Experts of a small language model.
Size: 13 layers, width 224, vocabulary 8192, 29.5M parameters.
Experts: 48 experts in each of 11 layers, 3 picks a token, a softmax router, a shared expert of 128 neurons.
Training: a variant of Muon for the experts, 317M tokens, 9668 steps.
Below are experts of layer 9 (counted from 0) of a mixture-of-experts language model. Rows are named router (the router's row for the expert), gate (a neuron's input weights, with its number), up (a neuron's input weights, with its number), down (a neuron's output weights, with its number) and show model dimensions 0-223. Each number is 128 + 32 x the weight over its row's rms, rounded and kept within 0 to 255. Numbers have three digits each.
Before each expert's rows: "gets" lists some tokens that make up at least twice as much of what it gets as of all text. This comes from a sample of Wikipedia text that the model never trained on. Tokens count by the router's weight.

# expert 22
gets: " ", "–", " dis", "⁄"
router:120108119121106126142210144119094080152168183109088157144064119103132073135146045136104140166148103107102134091152137114146119124146093171072111062086079110118108110208138123096093055150096136101149084120134083177121137080119196144097126102133074154093090168166205146132060112108128090097155117138096097116120082130148183093117133144134155097181115063119141136133104173121146114095122161143118165123100149118150151108079152067130177161126145175080101108133096064110121132101074160173165144046088097150161127099147083131132167127102080090096103130141181098171178132101112098153127109149157168176197119089160124129148133152137099116119136101132156161176141127156110136089108
gate0:094110070128166136172080136141137132094175155122140120161177099101108093078169097142176158103136098163143216105102149035195141113147113120163109100166134144158122141156115098071139175171135134106157116101146137091136122106161119127171132171146178127064136166137182126072175119113168143160168120193088178093109112136125098133120086092077089144172100108121088135149096176102127163130181127148136152185106105143176169088186111101120134066171130163089133097141150169116128155153159167185122155103148106099169151105192109117120117120100180143134177072146108113099127128125179106120183111141082131141099112174135162150120121207146158158091113111130109065078101146116127205143116
up0:159157161135081131104195137126123135205094084092186168109070125142127142159095142127101093124106177134140096115186131165113125141181144112138152113093142114095112100081102138122145099111126123130120188105109098134123131122104147107069138133115102096199102091123042137190070097154075089113104130080155093166140143098147110108104167133154156140111155168161105147074145116139148099141083107095118102129126085165040078159085177165116094165069114072135075115157104076137158100127127107041143132099147136164121092153107160178125112142159095109108147155123142162138101155064103107140082131138177153151140163078127073148119115051123160115141149146125146176161187189147075077125166
down0:137158121125166137097158096127127148104075130101180109095172134123129139111129162180126083143167123160051157206110175072123112081121123123106127145160198102159138114165121094093161130079079141118147071132157096160128163186131124143153171135161133093098122100194112154071115078154121158112158135115151193107121094137148183157107129125171146123104153120060103183141101112134162103152125165159132121122155100151161132062095047074126137161147156146113139135140124101172192179109124181106117169175152162098149128112132160164034156125107108153136133121120116091084160126111136180072149051109115072178120162144113165100064145116105112158106121156114134117142060121110085089186096

# expert 13
gets: "s", "is", "ter", "n", "'", "g"
router:116088131141152087126158137108120136139144198119096136097106104119157139067188120218115078131116121117104117130149140126169143093109140167110113140129084139114149104176156165112103125152076130085133115166092068135155110138204140159138176082146060147161106180214160133087112091094125126061106058178068141131113127097114161130123115134131142087183151077091178142158096165163105132099069127179117194149119169133166117139112138117096154083094165162134120121146084131119126174077111171180146173083107116140149131111161107146087154144117123120110091070120106089112099110100096106152042127106160176142140151104150125086178142133170099080098213120182130179093161111147118136139122
gate0:125102122119171062157158177130140127096115096104107118090152138130130173180127128165130144098168128112165119127174176077159120116145082128150116099147063135075128104096162106081186131128152076107163111108124085069160127098128101108145136126157085063112159166143109140143195090145092118108133087186145133087132117122139140106100117131132123088147064115145053144164074121127115123142176113146164120213093078160086084157174117152159078100117136098133114144119069088107173168119129134125148162168145099120118147111154083175135148076146100089116165109067102149129140125118118111064093147148154169073105122098101071144094101102189150159114121158192036122121092101111049189110091
up0:176113126115023124098111157140162123157143099131152139162145138083159103129144083117056170153074115122107127166158119168087143113083158190087126139195111166161053133081191128172176140126059141153148128127121164110195142133119159119155201186131156167111084107137124107116153130157118105133094127148083128181174154190175103091148095096117099188135148128134140124168115156139115107090100139149128152125198048107135147106086113117149115112075118131119107105109172087133121106162171158147115169115142103119130140162085120129151140111105143199136113114147148079143071112138112129143102103170148150191111116163206184096110145091127106123169136051150123101122120182163072107117079
down0:128178122166166114155134164164101164115160142136118131150101165131141144169142074143092141152097191126147146110105108093078101077108126114114121102134064124083147128174180068121160143086128174125194112131112189149203130107076094139107107101153161123166109110118121178098119129136093129160148124125202079160155142106100150118134134096112201061203116153103107210102148101079166088047122118107145174171135161129120124139129152173117168084185128089136124107114131109126136096110090084162144141197092122123088150075092152185109146154147098114131091166115103059082113164142140149164172078180106076149095102136121140137204164142089140074087097132113161104094119116144134112132116

# expert 9
gets: ".", " (", "–", "/", ",", "N"
router:127120188135105124162200147139121057137123136123102161108103092115149144114132051146128093153119136122122130124140143110176127084156091159122125088102115154123131114177122159091092086150113125095194098127127063139134065140147185143078171115129100133083059146157186136146061104087095090122164108130136092137101087127155141072120165134163144061118087072112133200142079160075138126112125180160139118100091176071147127096050164100137143148130170125136146082120118070140075143125122117189143146146090126168139104108119149180119104110112076117126086103170153086155125168111083093151126102127130188135170147082138158095169121127144080113125123113182151123236161088179109159129099
gate0:164147114093127151161149101179101093123120125088079148131096162169112149147183106070056149169060134117150135117153128105074150143055076100089093133101142123162084154140162149174124095110164096110079094144059098062061088088129190132137186096142149121103123085146153131130061134137124092146149082108154129089115117179136124145053155113128135152113100150150091105155131138141095115096159119141154098142101169106146170123108169058154142113104109083148123070157112140126073160133096128170131177121100184131113078174126101189169181088117137111102130104102122104166165105169125171127108054135108164070107142090115123103182090122070066108136177143151130160174148142154160106138138
up0:120139112086114151144201038142124075088115107068128184136137153144150146160094062122106115173078149083183110126139171136133207090133074159089077123119092146141155157140109196213123114135146130095095161107113081127127098082120159158153084108131166126093169119081154114087079107222106193173111132083159119110072107130173136046087116097136111170140116138139084104073189124072095131125147190170143109082076157165156207101104173086145103126125068136147177118143123113135117157114099171087114127131102145155156135109131163136112146097127126132140148100129107167108110110139094111145119131172132159128118121134156130154190145118134127144190133112084133099104123137155144112117154
down0:156112155187113144116137161124148129169139114155169158085115066142152137056142088135092056108133132177108123155123130112145092162109145086194112143148092113075119109062141130109218116105168107152193137088097104053150130160151058124116172129093140079119096135108148099138089110155143110140126054092095151147169138137151107150114155118125073141079140067142115091132135091144092174105135169110134167120201119109141151161156170101137158167091083138135138130172111133152146149133193135089105141170104152107095107136131107135173108110085155109098144109126105063151110101150143140143062156192107086113126161098104133127080184110062074120104138116120094090158149076170080070069087

# expert 6
gets: "th", "d", "g", "t", "m", "n"
router:099135139119130118147130177120154116156135189064133176099099108090159073146119143108083076136095118120083131095174123086158193072152081187106077101119159083109144108120183106122092093127129095140165118143107124172129079077146140133125179137167125144102111098130185195047108100142053122153182102135105148107129149125178103106111143143166136124104060083094151127143064169093192158122142159115121154132119149120146125092135166081163140160125113174097095144116130125119068162091137102159151140120135135125142143054110103161124141126120135108076110144149175117212157183088073133160094093183153146167150157123161121097152195154128142123138163034144130140151147096128093168141070
gate0:097135124136177162125131169112123136166153156118106141095139153093106140134120153125088137091144112112067129133154212117102189080123050183115123092108159123097147119111169072128120120119117081178120102152194123076147174154163131147166127158206152158101084111149115066118097108085072119093093125155092156139103141083128100136110118180144117116155168150150174155101147132091103100121154128158160056042134118208108139123157135112088063096098157167121078197125122193121087100127155132125133191150092135107159165050132148107122190126099145135146135102128148159120085191137117155160123122119140126163092127059099121141105155163171119062156167121117108131130133122190160184158156
up0:196140112135127065139164139134182121114134126100109096119139071142112086148141116132101136173057152137123113109109135111113114103169164116163099132109173080110109129157073115165112112132128147103144121101063119191066107108165191114129085142129124073083106113175124147132162156136194158176124134113143138149127107178195163096060139116124113139133094121121072110156182108211110124163151088121107104101095195145141173131062099142132095098129092069073156067170112084180124124116109100134083080121131153142107120050123124086140061120106036095136108154174112129138141131181077113122128121143111135088136134131190155136147149108143135184085123143124051131085168122128107124069156
down0:206137138138147113116135119090092159165136131128126088135143192105131140105109113123061122091116153151142111196193130161142140137157081147143144116095023188161133148135075134140130090184090136119115148187130113141213119138116100211091107107122119152166110159130134145144146161120166121124097140110149163128172077121117132179108135163143124155119112149144108209058110085101112153110150123125131141092096132118177137203144167119157138125173199135078156162134135103160146122114111088070104161191120150038118108144139146122108147146095134148164118045125106120098166125158113105112096113133149081041074134140101147131068163125167057111166133117149136165107134074089154111130139

# expert 42
gets: ",", " and", "),", " –", " (", ")"
router:107118090143123128145196156087113107162148152111097151098118111119164107133162076153108125130122110096080107081191120117133127071154095131139100058085084138111141100141151139092117075159108129099154076135184119172168111127132163168082144107147053149096089171171173147121092093068101083096141105183131081084099084116120165073091145140111141094138091119106129178151144172092144116123125153128159148139118144118163113072059126112127144161134156159128084082124124092088110170079086110179154145153098101109133109121143130149117118128097067089109117098139158072204152183127113124165112087136162125183140159058150189124117165106162082111081161101169213148146171111156090176106074
gate0:092094115122140092131082139150113106151097139104091173132116122096127122114170183104121143117098059100155146164119080104152138153133150107124130104134106148149143113142127134094098093176110141141091087068090117184199109051147129124087143132099135074038112142126164162154150167098066179147144128131178126057146134128126114125121119157137070194152171118111208166149182169145144141112103103079072163120147148088114179136113151145121137135182139162047141099150065171146139157146068143137184144172170131115141136132081163114120193188135105105163144124149085150160153194151098107124144123139109167116142123113123069040143124129137130159152116100063094154115104142158123148080067
up0:145101131166094101110124113092083159160053165105102097130143128069119131183165146130116144170071103133133154177149111129158138126163144179121146120145111138168168136120152124115170109188132144096172104107118152146169074076163156096041129163107127083083088151122119136129143147131153162117133119156134110086177111179128122120132105110151109173094228175135160147087146155135182109200168120137106187122068113104101135122150149173113171151118127130053147093141145133111173161119091087104147163167151117105108082051129139123158113116091069159111180153144046087109102120105149103150151101129145075134080078071157125131139141126153107176130172118067150095108209095137156141104071
down0:124162096147168174099103110102161067132128119192118122102143163096096164097120078104103145179075141099103153179123145098109149110056122123148166158182067142171097187145179173136095167208129114107170150152154127166085162153087079119111114138152085079100106118106131134095073128124163117130136141148133140128145083134092137146119108147145100151152204147158157167111160167115065111138150091142140211074114129089144099152112173148199131066085081104113098151084138087090182140157100143163122166121195114160121088124123127113209149168156174111120152109072092045157123125147095141141086127101157102111074130107165098114142102155117109154102169140119118134146162103168145150142168

# expert 30
gets: "s", "d", "t", "C", "S", "er"
router:116079154129091103173140128110080121145170144089069122117082089139127105105163117149099097165110090097108094130189169117145183106177085145099144085112108134115165052114159180109133102158106085100112108156123075156100106110129128141088211098139098151128086126166125140073148128084125079122118132134082094109073114049122187116084104133129235065145154117106133178141081115136118153140123143155159144139122162104181192092127135114163136172102170090116134075093095125132147142106080180138118151063155103127165078094148087174125136122070108083135128123143131121132133157112148078148108147173182109114157156067129173091201154197139133131129136120150132179178140137150090097110101
gate0:094096082090114098105106082141145129094152136105090142099151128128137090166121111153128106160118013084135135166174138086127175141097104119151124143101113116090086086076106169120134105162146161142140119066096114110102090138097051142076203085108112104151135122113114169083110110079100117113160128179179128154054126131097104112134151092100132125142154157092121157136078156132112154130188091135125112092143132138171155177040113075176100094080158077156169153100154095191104102101101188096154163087174135091182169124092153092125161124109162185139138100113156145087175153082136124094115105103169117140113168106111164135176135120114124111181073088151124183094157095151115149081146
up0:133092131106159150104128096109146062095111093135130158130130137145162104133098139112111119143121083052117132131147131094112205148093138102138098140086127115136099087109146224167078173105127083109190129131117090125174131086112090198137196123081121091134137140167122127119131138075120088044117147154164122177093088108068106134122147149148182099128139104137179143143103100142136121138110147149129142090110097171227119191131126081136123115114161094158111171152110139090076116143099101081158150135101099137164158169164152128114176182162142159153155161137076085069141142101185156181036194121086041116098135125081117134131160174156095146150136145142147157101122103158115139140132
down0:111140162140120085136184085176136138124175183180100112124105111119143136105096147124139143126123126197129164096131077157159164117126124088157177113105186106132146167120113096138130160108083101081141184141065170100055168105130128185191111083136149091112132087147133190125137080123164133076164146137116122128158092140177112145150118134113079080106145092170113125133080094130109153188129148052047165148100074140132161144089137154133056121091121104084182118170105113180162111157154114113139081121137121119223179190136142082095094128127129139104156116141149137136144086122095126126054109136119093057095137175111168109044113118112104145118136145149163100131120107141145086102066

# expert 47
gets: "e", "in", "al", "er", "re", "d"
router:080104176141059112198132138133070098184146179078141119117063123091103098092173139137108113168091135105069111101140124105154179131126079150129106114093112105072118066143147141133102136139132089097142116128132121144159112033153138173101130133131139148072113114120176193094134114099074166129188131153147126141088113086191157112081154155155169140123079096090131141174056156105164150143125192112186138150110189125079146114092200123148144152125129192110110093089086127137133153111136142102141152116104120125123119070153101185121175120099103087092135103124186117196135135079101106134075111206129186164117182118179138126175149150135101164124143117143134143148146114148130165145089
gate0:125080147090110182106132095094186147115159086104177106093111076095114090105224168160104173111125108104121112132134113066119167121138160091081157090153111112098080120173083131138134122106071067147128150093112137114104121112124087103083042144119082202118091154127152161096153109135127154131184114106127103091158154109083125132137132178095127134144119153096097126156198050124162150123162078159086161188141182147131177107036105124141133167136097145114117139165069160118125126124136112090104143122127112153133118082153142155081159187094133088155107061166118131155108069121161146087101150141107178110184158176111084107157131181140176168092142096135116109116104159151116171132096
up0:079181114084145107075192124187114108102178099132091148141134068117122091168091125120153098170162127149181078112074109081113206173119165146148131089142066139165134096171078139136104122144176097119121128099117122115148133142105141136163113115129135110096180149137096156115136163113148155120177132123190190074150143104096048105154127110055131149166174109138108156162171135155180117166173103171046108144100184126143110143133121136083112116134153109167079115121050085073136109087144143163144111190149104189154073088140139153096120104128132184202130142155141100116155082102149131131151156145135191121125126150144113143132159139149143092139121160164132089118123051141111155088071
down0:139109136100112138128136169143106151103210123155194157083170085188150181177127111086120176155139133139179126132113197086108112093150172123097171170130118089144117091127144158173142086067108161153133127173095135171071087129158156158173169131124144209106127127136115125133154216161041155191133136152095129062130114149114132114114157169143158152135131149099147109110097108161125129136131103112074113135068148111077135099118110095152202178131070117142126077140097111094060129137148117121088144087158190157109150131160138161112083181142140118202135162182148114178121094156107118140095119102127110152110125165157161136073129176130106184094182105135129148168132166164137120168112